Experts of a small language model: vocabulary 2048, a variant of SOAP for the experts.
Below are experts of layer 4 (counted from 0) of a mixture-of-experts language model. Rows are named router (the router's row for the expert), gate (a neuron's input weights, with its number), up (a neuron's input weights, with its number), down (a neuron's output weights, with its number) and show model dimensions 160-239. Each number is 50 + 12 x the weight over its row's rms, rounded and kept within 0 to 99.
After each expert's rows: a language model's description of what the expert responds to. This comes from a sample of Wikipedia text that the model never trained on.

# expert 47
router:48 52 30 61 34 47 61 53 37 51 49 36 29 49 39 34 64 54 55 42 48 47 23 63 47 47 62 68 62 47 34 65 61 67 61 55 79 40 56 36 49 34 29 52 48 48 49 66 51 35 55 68 75 35 55 62 68 50 36 57 46 50 59 61 55 38 51 56 27 47 43 65 46 58 47 37 71 61 63 46
gate0:42 36 37 51 65 42 62 54 25 34 60 42 36 37 32 72 57 46 46 63 65 62 53 46 48 49 47 45 74 30 60 51 56 48 53 27 28 64 59 48 37 42 58 30 27 45 41 48 61 46 41 66 50 38 67 34 36 74 22 35 57 64 70 42 62 51 55 70 67 48 39 65 56 38 27 53 78 40 61 31
up0:48 33 20 51 52 63 46 36 51 42 59 65 47 36 55 52 57 58 15 36 60 41 74 40 51 44 44 49 50 48 67 37 66 60 34 46 49 43 54 20 65 27 49 46 47 34 49 54 48 53 40 42 61 58 57 48 50 36 42 67 29 58 56 53 29 49 73 50 56 46 61 49 51 57 16 42 56 33 72 70
down0:63 38 33 37 26 62 56 47 51 54 36 49 67 47 53 52 47 65 54 53 56 60 61 65 57 61 45 54 59 33 61 30 49 76 64 63 38 31 48 60 60 62 59 58 60 46 55 44 37 50 63 45 45 63 73 54 41 41 40 68 53 51 69 74 26 62 43 45 45 24 65 67 47 56 44 65 36 52 41 68
Description: Initial S and consonants. Single capital letters starting a word or name, mostly S, also N, W, D, H, P, as in Senior career, Swedish, Salvio.

# expert 33
router:52 47 50 47 64 66 66 49 53 52 52 55 60 35 61 44 45 42 44 63 34 30 45 43 55 30 54 47 48 55 41 57 61 46 46 48 37 66 57 41 54 62 52 54 52 68 62 44 50 57 32 42 58 45 69 63 56 53 49 48 48 27 76 28 64 58 69 47 55 37 58 42 49 64 55 49 52 50 50 51
gate0:63 53 52 61 40 50 56 51 64 48 33 53 51 28 31 48 48 44 68 58 50 52 54 39 33 58 65 44 27 43 36 41 37 64 53 60 54 54 42 57 49 40 42 69 35 53 57 61 60 45 72 48 63 34 64 45 51 32 51 53 58 40 57 38 48 68 44 44 37 59 49 68 53 57 33 51 62 42 50 34
up0:59 61 52 62 47 45 38 53 59 57 37 58 36 50 67 45 50 32 32 61 56 31 28 42 57 59 52 65 49 45 53 37 62 40 41 47 35 62 62 38 51 50 44 50 55 73 33 72 66 58 35 32 69 47 43 65 62 39 66 61 70 61 51 42 58 70 58 52 39 49 22 57 60 52 45 27 55 31 65 49
down0:47 40 53 57 35 50 82 46 35 46 31 27 50 48 42 62 47 53 48 39 33 52 67 36 37 30 49 38 45 24 57 49 73 53 63 68 42 54 55 62 54 53 56 43 50 41 50 54 49 44 57 63 44 50 40 67 50 65 38 64 56 68 64 35 53 46 68 44 39 58 43 65 25 60 65 63 77 53 61 59
Description: Noun heads and suffixes. Noun-forming suffixes like -ation, -ment, -ion, -ity, and whole nouns after a determiner, such as album, band, film, game.

# expert 4
router:53 52 36 56 33 61 57 48 44 39 44 68 65 50 66 55 59 69 67 36 53 40 51 54 35 52 44 43 50 72 41 60 61 56 49 56 33 63 57 45 63 58 50 52 56 44 63 48 55 61 49 33 39 63 49 28 46 40 36 86 34 27 61 58 54 43 68 53 53 28 43 78 37 34 55 34 67 42 48 62
gate0:21 29 71 40 66 39 63 60 44 47 43 49 56 50 53 49 37 69 36 58 37 36 43 46 49 20 54 33 39 73 47 56 49 63 57 42 59 43 46 71 40 57 40 57 47 62 51 37 59 46 53 39 51 44 58 74 40 57 46 68 40 49 34 48 53 40 44 44 39 69 39 52 61 49 58 42 57 70 64 54
up0:43 56 50 50 43 47 59 63 31 43 55 39 60 54 61 51 40 42 41 64 57 25 43 51 36 37 59 55 43 52 55 69 55 43 32 48 38 47 42 64 48 29 50 43 61 34 56 64 34 71 47 41 57 34 39 52 38 43 59 58 50 68 46 57 55 44 35 40 65 44 42 53 58 54 58 57 70 46 71 32
down0:31 29 30 36 61 50 60 39 51 44 52 46 57 82 47 48 36 36 40 61 41 58 49 68 36 41 61 61 42 55 35 42 41 48 32 51 46 36 49 79 52 45 60 58 76 47 62 63 72 80 50 36 57 60 56 56 54 51 70 45 69 68 67 39 63 31 53 30 50 81 45 71 25 49 55 43 62 30 31 48
Description: Headings and infobox fields. Wikipedia markup at line starts: heading equals signs, infobox field names like Born, Location, Personal, and table separators.

# expert 49
router:31 50 36 42 35 57 69 51 52 54 57 62 56 41 38 62 65 65 62 64 54 41 30 53 50 66 50 59 43 44 47 47 62 33 42 50 66 43 43 28 58 49 45 62 37 36 59 57 48 51 64 30 53 36 42 57 51 51 67 37 49 49 60 59 53 38 54 38 42 72 45 63 42 45 51 50 39 63 32 31
gate0:51 44 54 40 42 49 37 45 46 60 47 48 42 49 34 37 51 59 60 44 17 40 42 61 56 41 67 56 61 39 44 27 50 55 45 70 58 55 43 51 44 44 30 40 46 47 42 45 42 52 49 43 60 62 65 46 36 32 66 38 39 60 45 74 43 34 62 42 47 48 56 59 55 62 91 55 47 80 65 42
up0:45 36 53 41 47 42 52 46 66 46 52 76 40 46 45 61 46 48 44 55 53 42 36 18 50 57 49 55 76 44 31 47 50 43 53 70 31 38 49 62 61 56 58 56 69 59 32 64 71 27 41 53 42 62 65 51 50 50 45 91 28 47 38 51 33 48 46 45 27 50 47 50 55 32 43 43 37 64 51 47
down0:37 44 55 60 25 60 43 59 46 46 66 70 41 46 28 39 36 64 46 46 59 31 62 68 57 44 40 70 62 35 30 43 71 49 46 67 56 56 26 50 53 58 41 55 42 52 49 52 52 31 34 44 73 69 68 39 35 59 57 60 31 28 44 40 57 44 57 44 60 46 43 81 41 62 52 44 49 33 31 41
Description: On and man endings. Word pieces ending in -on, -man, -ton, -son, -ian, plus con, in surnames and words like Coult-on, Hu-man, ir-on.

# expert 63
router:44 63 45 45 37 39 60 33 56 59 68 72 48 38 31 50 65 37 64 58 58 55 52 50 38 64 37 48 47 64 45 40 60 21 61 44 44 48 64 47 39 55 36 59 27 31 62 66 66 36 48 56 42 47 30 34 47 33 34 58 46 53 58 48 48 43 35 41 41 65 68 49 40 57 41 48 35 36 44 53
gate0:71 45 47 42 61 35 56 63 53 34 45 47 60 48 58 53 50 69 54 26 65 44 39 31 60 41 41 35 43 62 49 26 63 46 66 39 42 40 53 50 63 49 50 35 58 65 45 45 39 39 57 53 54 54 44 47 31 39 45 70 60 69 40 44 61 36 60 72 56 57 56 48 42 59 64 42 51 48 52 77
up0:39 42 46 48 66 41 71 47 50 52 43 44 47 42 60 53 41 59 41 50 48 46 41 67 63 66 50 76 30 56 66 46 62 61 38 51 52 63 57 49 64 63 68 55 48 33 30 74 34 82 54 60 59 23 35 42 19 38 48 19 66 54 79 54 56 48 29 22 51 48 50 53 48 63 66 19 50 56 42 44
down0:56 56 53 45 49 53 50 57 39 54 47 50 58 69 41 43 62 15 64 46 67 74 43 61 64 71 61 35 39 49 65 43 58 59 36 59 51 49 53 46 63 47 45 48 43 54 34 47 53 35 58 38 59 50 59 46 43 29 44 50 51 64 41 19 61 62 41 47 36 64 64 37 44 74 55 32 55 52 46 37
Description: Periods in numbers, abbreviations. Periods inside decimals, dates, abbreviations and initials in tables and names, as in a.e.t., 30.07.1990, Henry C. Trost, plus sentence-final periods.

# expert 27
router:47 49 79 54 49 61 40 51 36 46 59 56 61 32 47 43 36 70 57 64 42 64 65 68 75 59 38 33 13 51 46 45 38 64 52 27 55 49 46 48 65 40 61 41 60 70 48 51 57 29 56 59 49 58 54 40 53 44 50 43 32 76 45 59 58 31 27 52 62 61 54 38 42 38 54 67 49 39 48 59
gate0:58 43 61 20 33 59 58 42 55 52 32 47 52 55 18 52 43 52 55 51 47 45 43 61 23 29 54 37 46 36 42 57 43 63 60 39 58 70 55 33 61 39 48 44 41 42 34 37 49 38 64 32 51 25 28 56 47 39 75 47 64 51 33 55 66 66 50 40 58 43 57 43 43 59 43 30 42 56 70 66
up0:45 38 54 44 63 29 59 28 45 52 71 51 58 18 42 41 64 42 23 31 33 66 59 46 57 34 43 59 44 42 47 60 61 54 50 44 44 62 46 59 56 64 38 26 65 52 52 52 55 46 31 53 39 38 42 63 71 45 59 60 58 32 41 51 36 53 57 30 64 40 62 44 48 46 40 39 53 45 37 51
down0:40 68 44 46 64 39 50 40 52 43 41 43 33 41 75 40 63 72 28 25 28 59 50 39 62 52 41 60 53 60 51 51 71 47 47 44 56 36 46 34 56 50 43 62 50 39 34 65 20 55 55 60 49 48 54 52 57 95 49 47 71 46 45 43 37 46 56 69 45 34 50 40 51 44 32 31 58 37 51 59
Description: Name-internal vowel pieces. Short pieces like o, a, d, ta, de inside proper names and foreign or technical words, as in Johnstone, Josh, Taunton, Metadex.

# expert 50
router:36 50 38 53 52 51 49 47 43 67 51 47 64 39 31 54 73 43 32 24 57 51 47 41 65 64 53 68 37 69 40 47 61 58 61 30 44 51 66 32 36 33 47 67 68 55 53 74 43 31 48 44 49 35 32 40 49 40 54 44 45 49 40 69 65 66 43 44 67 58 51 32 39 41 44 44 38 33 58 31
gate0:48 42 36 61 53 58 38 47 71 45 45 52 71 41 66 52 36 54 56 59 41 41 31 33 56 62 39 39 53 61 47 52 56 55 31 38 54 57 63 58 53 28 56 43 37 47 72 61 48 46 48 57 64 50 65 33 52 43 61 51 66 38 17 34 22 45 69 43 44 46 58 41 50 51 72 58 50 38 40 54
up0:60 52 41 45 64 50 38 53 61 38 60 23 69 39 63 51 58 51 39 70 18 42 45 43 65 61 68 82 65 53 63 53 46 64 60 51 39 51 36 68 42 42 53 36 33 69 44 51 36 64 67 64 60 52 62 62 40 73 37 39 41 42 64 29 41 51 53 41 42 72 46 63 70 42 56 61 55 53 45 18
down0:40 29 49 43 68 54 59 51 35 46 42 35 74 32 33 32 71 47 38 34 70 42 75 60 57 46 70 54 44 69 48 59 54 58 58 35 47 39 48 59 47 56 51 58 46 35 42 48 45 64 44 43 48 43 35 51 52 51 60 53 38 47 45 56 56 63 63 43 47 69 76 45 45 45 29 64 64 67 49 31
Description: Numbers and years. Digit pieces in years, scores and table figures, such as the 80 of 1780, 2012, 60–61, 32.1.

# expert 12
router:55 60 43 27 49 31 42 65 35 56 76 33 40 35 42 65 67 59 65 49 39 60 41 61 54 30 46 35 53 60 50 37 47 53 48 37 63 48 57 44 34 36 38 53 60 40 69 39 56 19 63 40 26 63 56 55 56 65 39 49 36 65 36 62 35 53 63 47 41 60 56 57 44 51 35 30 52 40 64 36
gate0:49 68 60 39 55 58 67 78 42 42 49 70 44 43 49 42 62 54 56 49 57 45 59 61 37 55 54 46 46 43 45 42 61 47 67 35 36 64 41 51 57 48 62 37 51 45 40 45 46 43 50 49 38 67 65 57 62 75 54 68 50 45 55 57 53 42 55 59 64 48 53 53 51 51 71 78 62 45 52 72
up0:56 58 34 58 37 31 63 54 41 31 31 47 52 59 59 72 33 31 53 32 46 56 34 48 73 44 49 25 45 31 47 37 46 48 26 65 71 58 66 49 59 41 58 70 42 50 51 48 68 71 43 65 57 39 49 64 62 27 45 55 79 41 48 60 43 65 55 52 51 60 43 36 41 41 56 33 37 51 48 45
down0:36 47 52 56 54 48 40 34 57 45 47 69 37 57 28 53 53 57 48 25 44 44 46 20 43 41 62 58 62 49 49 37 51 24 38 45 49 46 40 50 59 45 56 50 63 47 63 51 48 66 44 44 55 42 55 42 50 49 61 48 48 41 54 46 41 62 47 58 67 43 32 40 47 66 77 46 37 47 65 54
Description: Pieces s and th. Mostly the piece s, often a plural ending or inside names (Hir-os-hi, New-s, part-s), plus th and Th as in Third.

# expert 20
router:38 62 36 61 52 68 45 37 30 24 58 45 31 56 41 58 52 34 70 35 61 57 36 40 63 61 53 68 60 48 44 67 69 42 37 53 49 40 72 27 34 57 35 44 57 51 61 53 69 46 47 58 45 55 38 59 56 60 55 45 35 52 33 32 34 59 40 63 56 40 50 37 45 56 48 58 30 41 40 53
gate0:60 50 45 30 45 29 40 44 41 59 58 31 54 51 34 58 36 56 50 34 54 32 52 38 60 41 20 66 28 46 53 53 70 40 44 55 52 38 46 54 60 24 52 39 44 37 44 67 51 67 51 69 54 66 44 39 43 33 73 61 46 53 43 50 31 62 52 61 66 35 52 69 61 59 70 47 52 45 61 61
up0:42 50 60 59 52 53 65 49 60 56 54 65 47 59 41 47 52 52 49 40 33 36 44 64 51 21 66 39 53 66 66 62 60 57 46 63 43 43 61 57 72 60 47 50 51 51 56 64 56 62 42 30 49 45 50 26 62 55 39 53 40 49 57 53 61 42 54 43 57 44 41 60 51 63 36 41 49 47 78 46
down0:45 61 50 44 51 56 76 48 45 56 24 62 47 47 78 56 48 29 60 33 62 51 42 58 47 67 50 49 37 46 64 48 51 69 53 57 55 26 57 42 54 54 28 77 55 56 55 60 59 46 51 39 42 47 62 34 54 27 46 46 52 51 41 70 60 37 62 66 68 44 56 53 28 57 33 60 58 31 49 50
Description: Letter I and in. The pronoun I, Roman numeral I or II in World War I, capital-I word starts, and the piece or word in.

# expert 9
router:41 37 43 51 38 55 49 38 72 57 37 45 44 45 41 51 56 36 62 48 68 63 39 55 65 59 36 45 62 50 41 39 46 29 60 58 34 34 46 66 25 40 55 57 38 33 60 47 54 34 32 43 33 67 43 48 12 51 58 64 31 52 67 48 65 27 29 58 56 34 52 66 59 72 52 69 36 47 30 71
gate0:56 47 44 49 43 54 47 42 52 41 57 74 70 34 46 66 34 34 44 61 69 63 32 30 42 43 48 40 73 66 29 40 87 46 57 55 34 42 38 48 57 54 58 26 68 43 59 65 45 63 54 60 43 54 50 48 46 33 46 59 44 52 41 52 55 58 62 56 52 78 31 56 48 57 38 32 62 49 52 40
up0:53 29 55 42 73 47 28 48 50 68 55 33 34 61 57 42 68 54 40 53 06 50 47 55 60 64 56 69 40 51 62 58 26 37 39 67 54 44 56 68 33 47 42 50 33 41 52 37 49 42 62 47 67 52 39 51 44 42 50 34 57 47 63 34 26 56 29 37 38 42 63 55 70 51 57 59 42 52 51 51
down0:54 75 54 48 53 40 48 67 52 61 64 44 34 31 24 40 35 30 44 42 56 70 73 73 46 42 54 35 57 44 68 46 37 43 15 57 59 63 71 58 47 55 38 48 53 56 55 63 27 60 36 59 61 47 48 52 46 39 48 37 44 52 49 44 52 46 25 42 51 49 63 43 42 48 55 44 49 49 58 39
Description: Clause-ending punctuation. Sentence-final periods, closing quotes and parentheses, section == marks, %, }, $ at the end of clauses, often before a line break.

# expert 39
router:54 46 78 58 44 64 57 72 58 63 67 25 68 48 46 59 53 33 65 61 47 68 70 45 36 51 63 47 39 55 60 55 41 64 45 65 56 66 60 56 62 54 49 55 22 63 51 58 61 43 57 53 37 50 35 56 53 37 57 52 37 27 63 56 36 40 49 60 68 74 44 60 48 59 61 51 31 67 52 65
gate0:56 41 57 47 77 27 38 59 37 47 35 35 29 52 54 40 74 31 39 52 65 47 43 48 35 58 51 71 62 51 36 45 40 70 61 47 60 48 60 46 41 47 39 33 61 50 75 51 64 43 48 41 59 39 33 38 49 45 43 46 47 41 53 25 70 36 28 57 66 39 38 80 55 62 54 62 50 36 36 51
up0:26 36 33 50 56 49 43 08 54 41 63 54 47 60 68 60 43 53 55 61 52 31 63 61 50 49 52 42 43 55 38 61 47 47 41 29 45 64 22 57 33 43 37 41 47 38 61 65 54 52 39 20 74 56 48 55 61 62 33 37 35 51 70 50 62 41 62 64 42 69 55 30 26 47 57 41 65 45 43 47
down0:70 46 58 50 50 22 53 44 69 58 33 54 30 33 72 46 43 49 62 42 65 47 36 55 48 41 38 61 47 53 43 44 41 47 41 68 33 47 49 38 48 61 31 47 43 44 63 71 61 42 55 50 61 32 29 44 45 36 41 65 73 62 34 51 32 40 42 70 60 68 48 38 75 56 54 56 64 49 52 29
Description: Mid-word vowel pieces. Vowel or vowel-led pieces inside words, often foreign names, e.g. the e in Janeiro, Deja Vu, Cemetery, plus ri, ra, ma.

# expert 24
router:43 63 43 32 40 34 62 47 39 34 36 61 59 57 51 51 62 51 56 62 45 69 27 36 70 61 36 63 49 67 43 71 50 61 70 77 41 56 45 71 29 54 36 66 38 62 48 49 53 29 46 31 37 38 43 56 56 36 18 63 30 49 48 67 65 51 56 58 36 74 44 65 33 58 32 48 51 47 37 38
gate0:49 50 47 45 50 43 51 54 47 27 48 54 35 43 50 35 48 49 55 49 46 62 73 28 59 60 54 64 23 40 40 31 35 28 72 61 57 62 38 65 30 67 51 75 56 53 43 52 41 63 57 48 72 36 68 55 49 43 34 78 50 28 49 45 40 80 60 48 39 47 36 48 54 41 51 21 51 44 61 63
up0:37 48 54 52 67 33 49 49 58 46 64 52 46 59 47 47 47 56 48 40 40 48 41 38 63 42 55 60 41 42 41 66 55 64 50 48 52 51 50 67 42 58 54 63 46 46 73 41 55 67 52 57 45 39 58 66 60 69 34 40 29 57 67 45 39 35 45 44 38 51 53 49 63 52 63 52 37 59 57 68
down0:49 64 57 43 41 49 46 40 61 51 38 49 32 42 76 28 61 60 28 45 42 27 44 39 74 60 40 40 55 60 38 63 60 48 76 58 37 41 77 51 39 39 53 58 35 52 46 51 39 31 49 54 47 44 41 63 49 34 22 56 40 49 31 75 53 41 54 43 29 57 42 69 38 58 40 38 61 57 45 53
Description: Digits in numbers. Digits and number pieces in tables, codes and measurements, as in 38.0, MAS 529, Karbala-4, table cells like 3 and 01:08.

# expert 22
router:54 58 51 70 40 57 68 33 41 62 68 29 48 43 54 55 56 48 17 40 48 33 58 55 41 54 51 55 52 55 58 65 53 52 49 19 39 57 50 54 65 54 41 44 41 60 52 41 51 79 55 43 42 38 30 24 55 35 46 32 60 50 56 62 65 47 62 49 41 29 64 53 37 40 29 62 73 52 72 38
gate0:51 46 68 48 42 62 61 47 53 46 70 33 65 43 50 52 57 60 36 60 48 45 40 50 38 48 68 51 47 54 53 43 32 33 63 27 37 49 41 34 58 65 54 19 70 60 65 74 41 37 66 57 54 42 56 56 53 39 72 40 45 59 63 56 49 52 57 36 53 52 39 57 49 69 54 49 38 34 60 58
up0:42 44 35 69 45 61 48 67 64 43 45 21 35 61 62 44 48 45 21 54 67 77 30 60 48 60 57 40 41 30 75 50 63 45 33 35 55 57 55 48 43 41 53 61 43 57 55 56 47 45 45 35 57 23 54 63 42 52 73 64 60 41 63 48 55 59 33 46 41 49 55 71 58 58 47 31 67 50 63 39
down0:66 62 48 52 38 47 44 38 45 48 58 57 57 63 51 48 57 36 50 57 59 55 53 53 34 41 50 42 45 35 60 41 50 57 44 22 27 52 64 50 47 19 63 56 14 44 51 57 66 56 62 42 39 49 69 66 62 55 36 53 43 51 50 55 40 69 54 46 51 39 43 40 23 40 41 60 43 59 42 58
Description: Sports biography vocabulary. Words in football and sports articles and infoboxes, such as League, Cup, team, Total, the ate of Date of birth, nationalities.

# expert 10
router:46 52 33 49 44 65 74 39 34 68 69 61 58 37 29 55 68 45 43 46 43 57 61 42 65 66 48 57 57 53 47 34 60 50 65 37 48 51 49 44 42 58 47 72 72 76 49 62 58 35 74 35 60 35 39 54 54 40 53 49 52 53 36 53 41 57 51 37 81 67 49 40 47 28 49 61 42 41 48 39
gate0:77 58 62 38 77 62 55 29 55 56 69 50 50 54 47 64 41 50 49 54 51 60 50 66 41 66 44 63 38 40 54 54 66 40 53 34 53 80 52 55 43 51 57 42 54 47 49 52 39 24 53 40 52 57 54 43 52 41 33 46 62 57 67 40 34 63 42 71 51 55 50 30 44 27 65 49 40 50 51 48
up0:63 46 55 57 69 52 72 55 58 56 52 61 38 52 57 35 50 48 61 55 54 55 48 59 50 33 50 51 40 46 59 49 44 51 60 55 22 54 60 52 51 28 49 41 66 49 25 42 39 39 56 52 55 40 71 57 44 68 32 58 21 51 61 38 52 42 28 45 48 38 67 71 50 50 48 46 61 64 57 32
down0:40 75 77 44 50 58 55 47 63 57 58 39 52 46 66 48 63 69 35 63 68 43 68 46 55 72 55 58 64 68 51 56 41 34 48 32 32 47 35 65 68 46 57 45 36 57 36 55 52 51 55 69 43 60 41 55 64 34 54 44 48 51 44 69 66 57 11 61 62 41 47 44 76 29 58 63 86 44 53 50
Description: Year and number endings. Second half of split numbers, mostly years after 19 or 20, such as 2023, 93, 84, in dates and tables.

# expert 17
router:46 64 59 50 41 59 25 50 64 68 49 62 60 66 37 65 56 47 56 50 63 53 49 64 21 57 65 51 74 56 33 42 52 26 50 57 41 29 51 63 49 68 55 69 56 37 64 21 67 46 56 39 59 40 73 62 59 58 65 49 43 66 44 49 65 70 51 22 65 40 15 51 56 50 82 57 68 36 47 40
gate0:55 51 42 47 74 59 50 68 67 44 33 39 52 24 37 48 33 46 46 44 68 35 37 52 46 54 44 41 49 42 53 34 45 43 32 75 69 26 41 43 59 54 24 52 63 54 51 38 47 74 33 46 40 54 57 54 66 69 64 58 62 47 71 37 54 44 55 61 36 47 55 53 51 42 56 40 49 58 48 47
up0:46 55 42 60 53 30 47 66 61 47 63 47 73 28 72 61 61 56 46 54 51 44 47 47 61 65 59 46 32 54 71 34 70 61 36 58 46 64 65 34 34 47 49 69 64 48 51 43 56 42 41 35 51 50 56 58 63 33 43 55 38 42 72 34 55 40 55 63 66 53 45 46 34 45 59 64 63 65 67 44
down0:41 44 62 45 66 52 48 65 67 38 29 56 68 50 41 62 35 53 57 64 56 41 44 46 62 53 74 63 57 44 59 59 76 66 26 62 21 54 61 51 37 51 47 64 51 54 49 51 75 65 68 47 61 34 71 52 47 53 44 55 48 47 41 34 45 49 59 55 16 47 51 50 33 52 68 57 76 31 50 52
Description: Re prefix, hyphens, apostrophes. The prefix re/Re at word starts (reported, regulatory), possessive apostrophes ('s), and hyphens in compounds, list bullets or table rules.

# expert 59
router:39 56 41 74 60 40 56 39 37 37 52 43 52 57 56 54 62 33 50 63 55 45 27 60 49 75 55 71 67 59 49 29 51 71 40 39 55 46 59 36 52 66 45 78 52 78 52 45 63 56 37 85 51 34 42 46 60 54 38 62 56 64 36 35 52 54 61 59 49 53 49 35 38 61 50 66 48 42 51 52
gate0:49 53 59 61 50 56 40 50 56 52 64 28 40 44 74 59 44 32 57 63 61 74 59 45 43 46 48 64 42 49 70 55 46 46 39 56 58 32 34 49 46 38 27 50 58 42 37 39 40 61 71 55 49 69 51 27 50 77 55 62 51 57 42 43 53 57 61 48 54 34 40 57 75 72 75 43 42 65 56 63
up0:40 36 48 57 31 57 35 54 38 42 45 37 53 45 65 68 40 71 58 80 60 92 59 52 45 61 61 65 55 64 40 64 56 56 51 55 49 53 56 25 36 29 53 64 43 60 55 55 55 38 50 37 53 49 59 68 52 54 57 58 39 42 63 35 54 55 37 47 41 60 45 46 27 45 46 51 53 61 56 49
down0:31 38 80 57 64 29 60 61 61 50 54 54 41 55 48 43 58 62 45 54 51 35 48 62 50 55 43 36 63 55 54 62 77 53 68 53 46 37 38 47 33 59 71 53 60 51 33 25 43 55 47 43 48 44 49 61 47 39 45 82 55 44 57 66 31 71 51 47 46 61 49 38 38 41 60 37 45 67 66 41
Description: Opening brackets and symbols. Opening parentheses and quotation marks, en dashes in scores (62–53), hyphens in 12-inch, slashes, dollar signs and LaTeX subscripts.

# expert 52
router:38 48 39 34 38 52 67 38 38 45 47 32 50 43 41 60 54 39 49 51 51 43 33 52 32 57 35 61 63 31 56 56 49 44 33 17 50 45 34 35 75 61 59 50 59 34 57 46 52 78 38 39 41 44 31 57 48 58 65 44 66 51 37 59 61 41 54 61 54 51 40 49 38 49 10 50 56 45 56 29
gate0:35 45 56 41 19 51 69 37 43 55 54 27 51 52 39 35 30 48 59 61 56 69 40 38 49 55 41 55 55 51 41 65 41 41 55 39 55 34 51 51 35 64 36 47 76 62 39 53 56 70 54 66 37 34 20 58 37 37 51 59 64 48 55 56 55 39 59 47 62 24 55 52 46 36 58 42 60 56 46 56
up0:33 28 52 66 46 65 44 51 62 65 53 63 39 58 60 56 71 50 52 24 46 58 38 64 54 46 49 38 60 56 34 42 59 48 43 54 53 54 38 62 41 62 51 77 51 46 53 41 54 28 53 49 70 64 52 70 62 38 43 66 37 52 65 52 72 46 28 38 76 73 47 34 55 41 64 58 39 38 57 58
down0:67 52 64 34 47 59 67 57 49 55 50 55 54 67 50 62 47 67 50 78 26 85 43 56 37 55 39 59 28 31 39 57 39 39 39 63 61 47 46 49 34 39 58 30 59 47 59 57 42 74 39 40 47 45 55 22 41 70 53 47 57 54 49 60 55 55 58 37 41 58 38 56 60 58 35 56 51 56 54 70
Description: Sports and work word stems. Word stems and nouns from sports and career writing, such as part in participate, season, team, win, play, final.

# expert 53
router:53 51 30 54 53 70 69 49 65 67 48 48 61 48 39 58 55 67 64 42 44 28 31 67 38 35 30 58 59 51 46 64 29 31 64 51 62 35 49 40 32 44 67 41 73 42 65 52 60 54 54 46 62 52 42 66 42 76 46 45 40 70 46 65 67 36 29 58 49 45 54 39 42 35 42 48 48 40 59 72
gate0:63 66 56 60 25 54 82 36 56 72 24 34 36 56 54 46 39 51 44 51 47 46 46 58 52 60 54 46 53 52 53 48 70 52 31 69 45 56 51 51 64 55 47 51 30 70 19 56 48 63 54 35 37 47 57 66 31 68 60 50 60 47 63 59 55 51 34 57 72 32 55 56 41 20 50 40 82 38 52 51
up0:62 61 40 66 36 64 42 47 67 54 32 39 49 54 50 48 23 41 61 53 72 35 27 26 48 40 40 60 45 18 68 49 49 65 30 51 54 54 53 45 62 56 25 42 46 69 29 53 47 27 43 53 36 41 49 56 50 66 74 50 47 39 53 62 49 42 23 67 43 46 51 57 51 51 53 39 73 39 42 42
down0:52 76 51 61 51 29 58 32 56 42 34 50 61 48 48 61 48 65 43 68 47 58 46 61 34 46 46 48 62 66 63 41 59 42 73 51 60 46 57 54 40 40 38 51 55 63 55 57 62 64 58 39 63 53 67 64 49 40 52 35 40 44 41 64 62 56 58 24 42 48 51 63 31 52 32 29 52 25 41 57
Description: Line breaks and headings. Newlines, especially blank lines before section headings, plus == heading markers, table separator rows and pipes, and degree/minute marks.

# expert 34
router:47 63 51 53 58 38 46 61 41 55 43 72 52 49 26 70 60 64 50 30 33 53 55 70 52 36 46 40 66 60 45 32 60 56 53 41 74 50 64 56 56 63 46 51 46 65 59 60 56 47 51 42 41 48 48 72 61 53 33 39 42 70 64 72 26 38 52 47 45 49 72 51 49 62 36 35 62 34 58 39
gate0:45 29 71 48 40 30 50 36 81 46 45 68 56 56 39 59 51 69 66 61 56 49 38 61 49 54 42 76 42 55 58 30 37 26 59 69 65 54 49 29 45 56 64 52 62 52 65 49 49 43 28 46 41 38 43 42 38 33 66 31 53 57 48 46 52 61 38 32 50 38 39 66 53 38 59 43 31 44 66 48
up0:54 60 65 49 46 45 52 45 72 43 28 56 68 42 67 59 24 60 60 45 20 59 49 43 26 43 47 46 43 60 62 48 45 33 66 45 45 59 53 44 57 72 42 77 51 67 66 59 41 43 50 61 86 58 41 41 51 42 56 53 32 30 73 58 41 51 54 34 44 33 51 44 43 40 49 33 56 55 53 32
down0:40 55 33 64 56 64 93 51 69 53 68 57 53 25 58 63 15 51 26 47 50 22 49 43 45 38 76 43 58 39 55 42 59 53 33 36 33 37 36 57 34 60 36 58 58 54 51 55 59 57 67 38 50 72 45 47 63 52 64 55 57 44 56 57 72 66 43 53 48 55 57 62 33 72 59 62 49 42 38 56
Description: Plural s suffix. Final plural or third-person s and similar endings, such as es, ies, ations, as in garden-s, episode-s, heuristic-s.

# expert 35
router:41 47 46 41 50 40 43 40 65 62 39 70 31 50 54 56 59 23 65 50 58 44 78 41 72 44 33 55 50 36 58 65 60 26 66 33 40 34 39 51 43 42 41 57 48 47 59 47 56 51 62 30 47 73 57 64 61 49 60 49 59 56 29 21 70 43 59 49 53 35 28 46 43 63 52 47 43 46 49 41
gate0:57 65 54 43 62 41 62 50 53 59 77 67 50 53 43 60 56 53 49 68 45 28 20 26 40 41 39 57 63 34 32 56 62 47 43 84 63 46 61 48 53 53 58 41 38 55 38 31 53 47 60 50 51 56 56 57 48 40 63 45 70 61 40 50 39 42 52 56 61 49 66 54 50 51 69 46 33 46 45 45
up0:54 44 48 57 18 29 42 53 63 43 33 54 36 48 31 43 54 50 68 54 60 55 55 51 40 55 80 49 66 32 47 37 53 49 39 37 67 46 39 51 53 42 68 65 48 59 57 63 55 49 44 78 49 62 46 59 42 49 56 54 40 58 40 31 76 31 33 48 27 66 36 50 51 54 33 35 41 49 51 64
down0:58 37 47 40 38 43 56 38 24 63 62 43 50 58 40 44 56 44 51 25 40 79 38 57 38 51 34 49 49 53 54 42 43 51 62 44 54 54 47 44 48 40 55 50 41 64 46 59 63 48 66 63 53 33 63 42 47 70 53 64 66 57 39 48 39 51 51 71 49 57 51 60 46 84 75 58 76 56 53 59
Description: Commas, list dashes, as. Commas, line-initial dashes in infobox lists (Died:, Height:), table pipes, and linking words like as, that, including, called.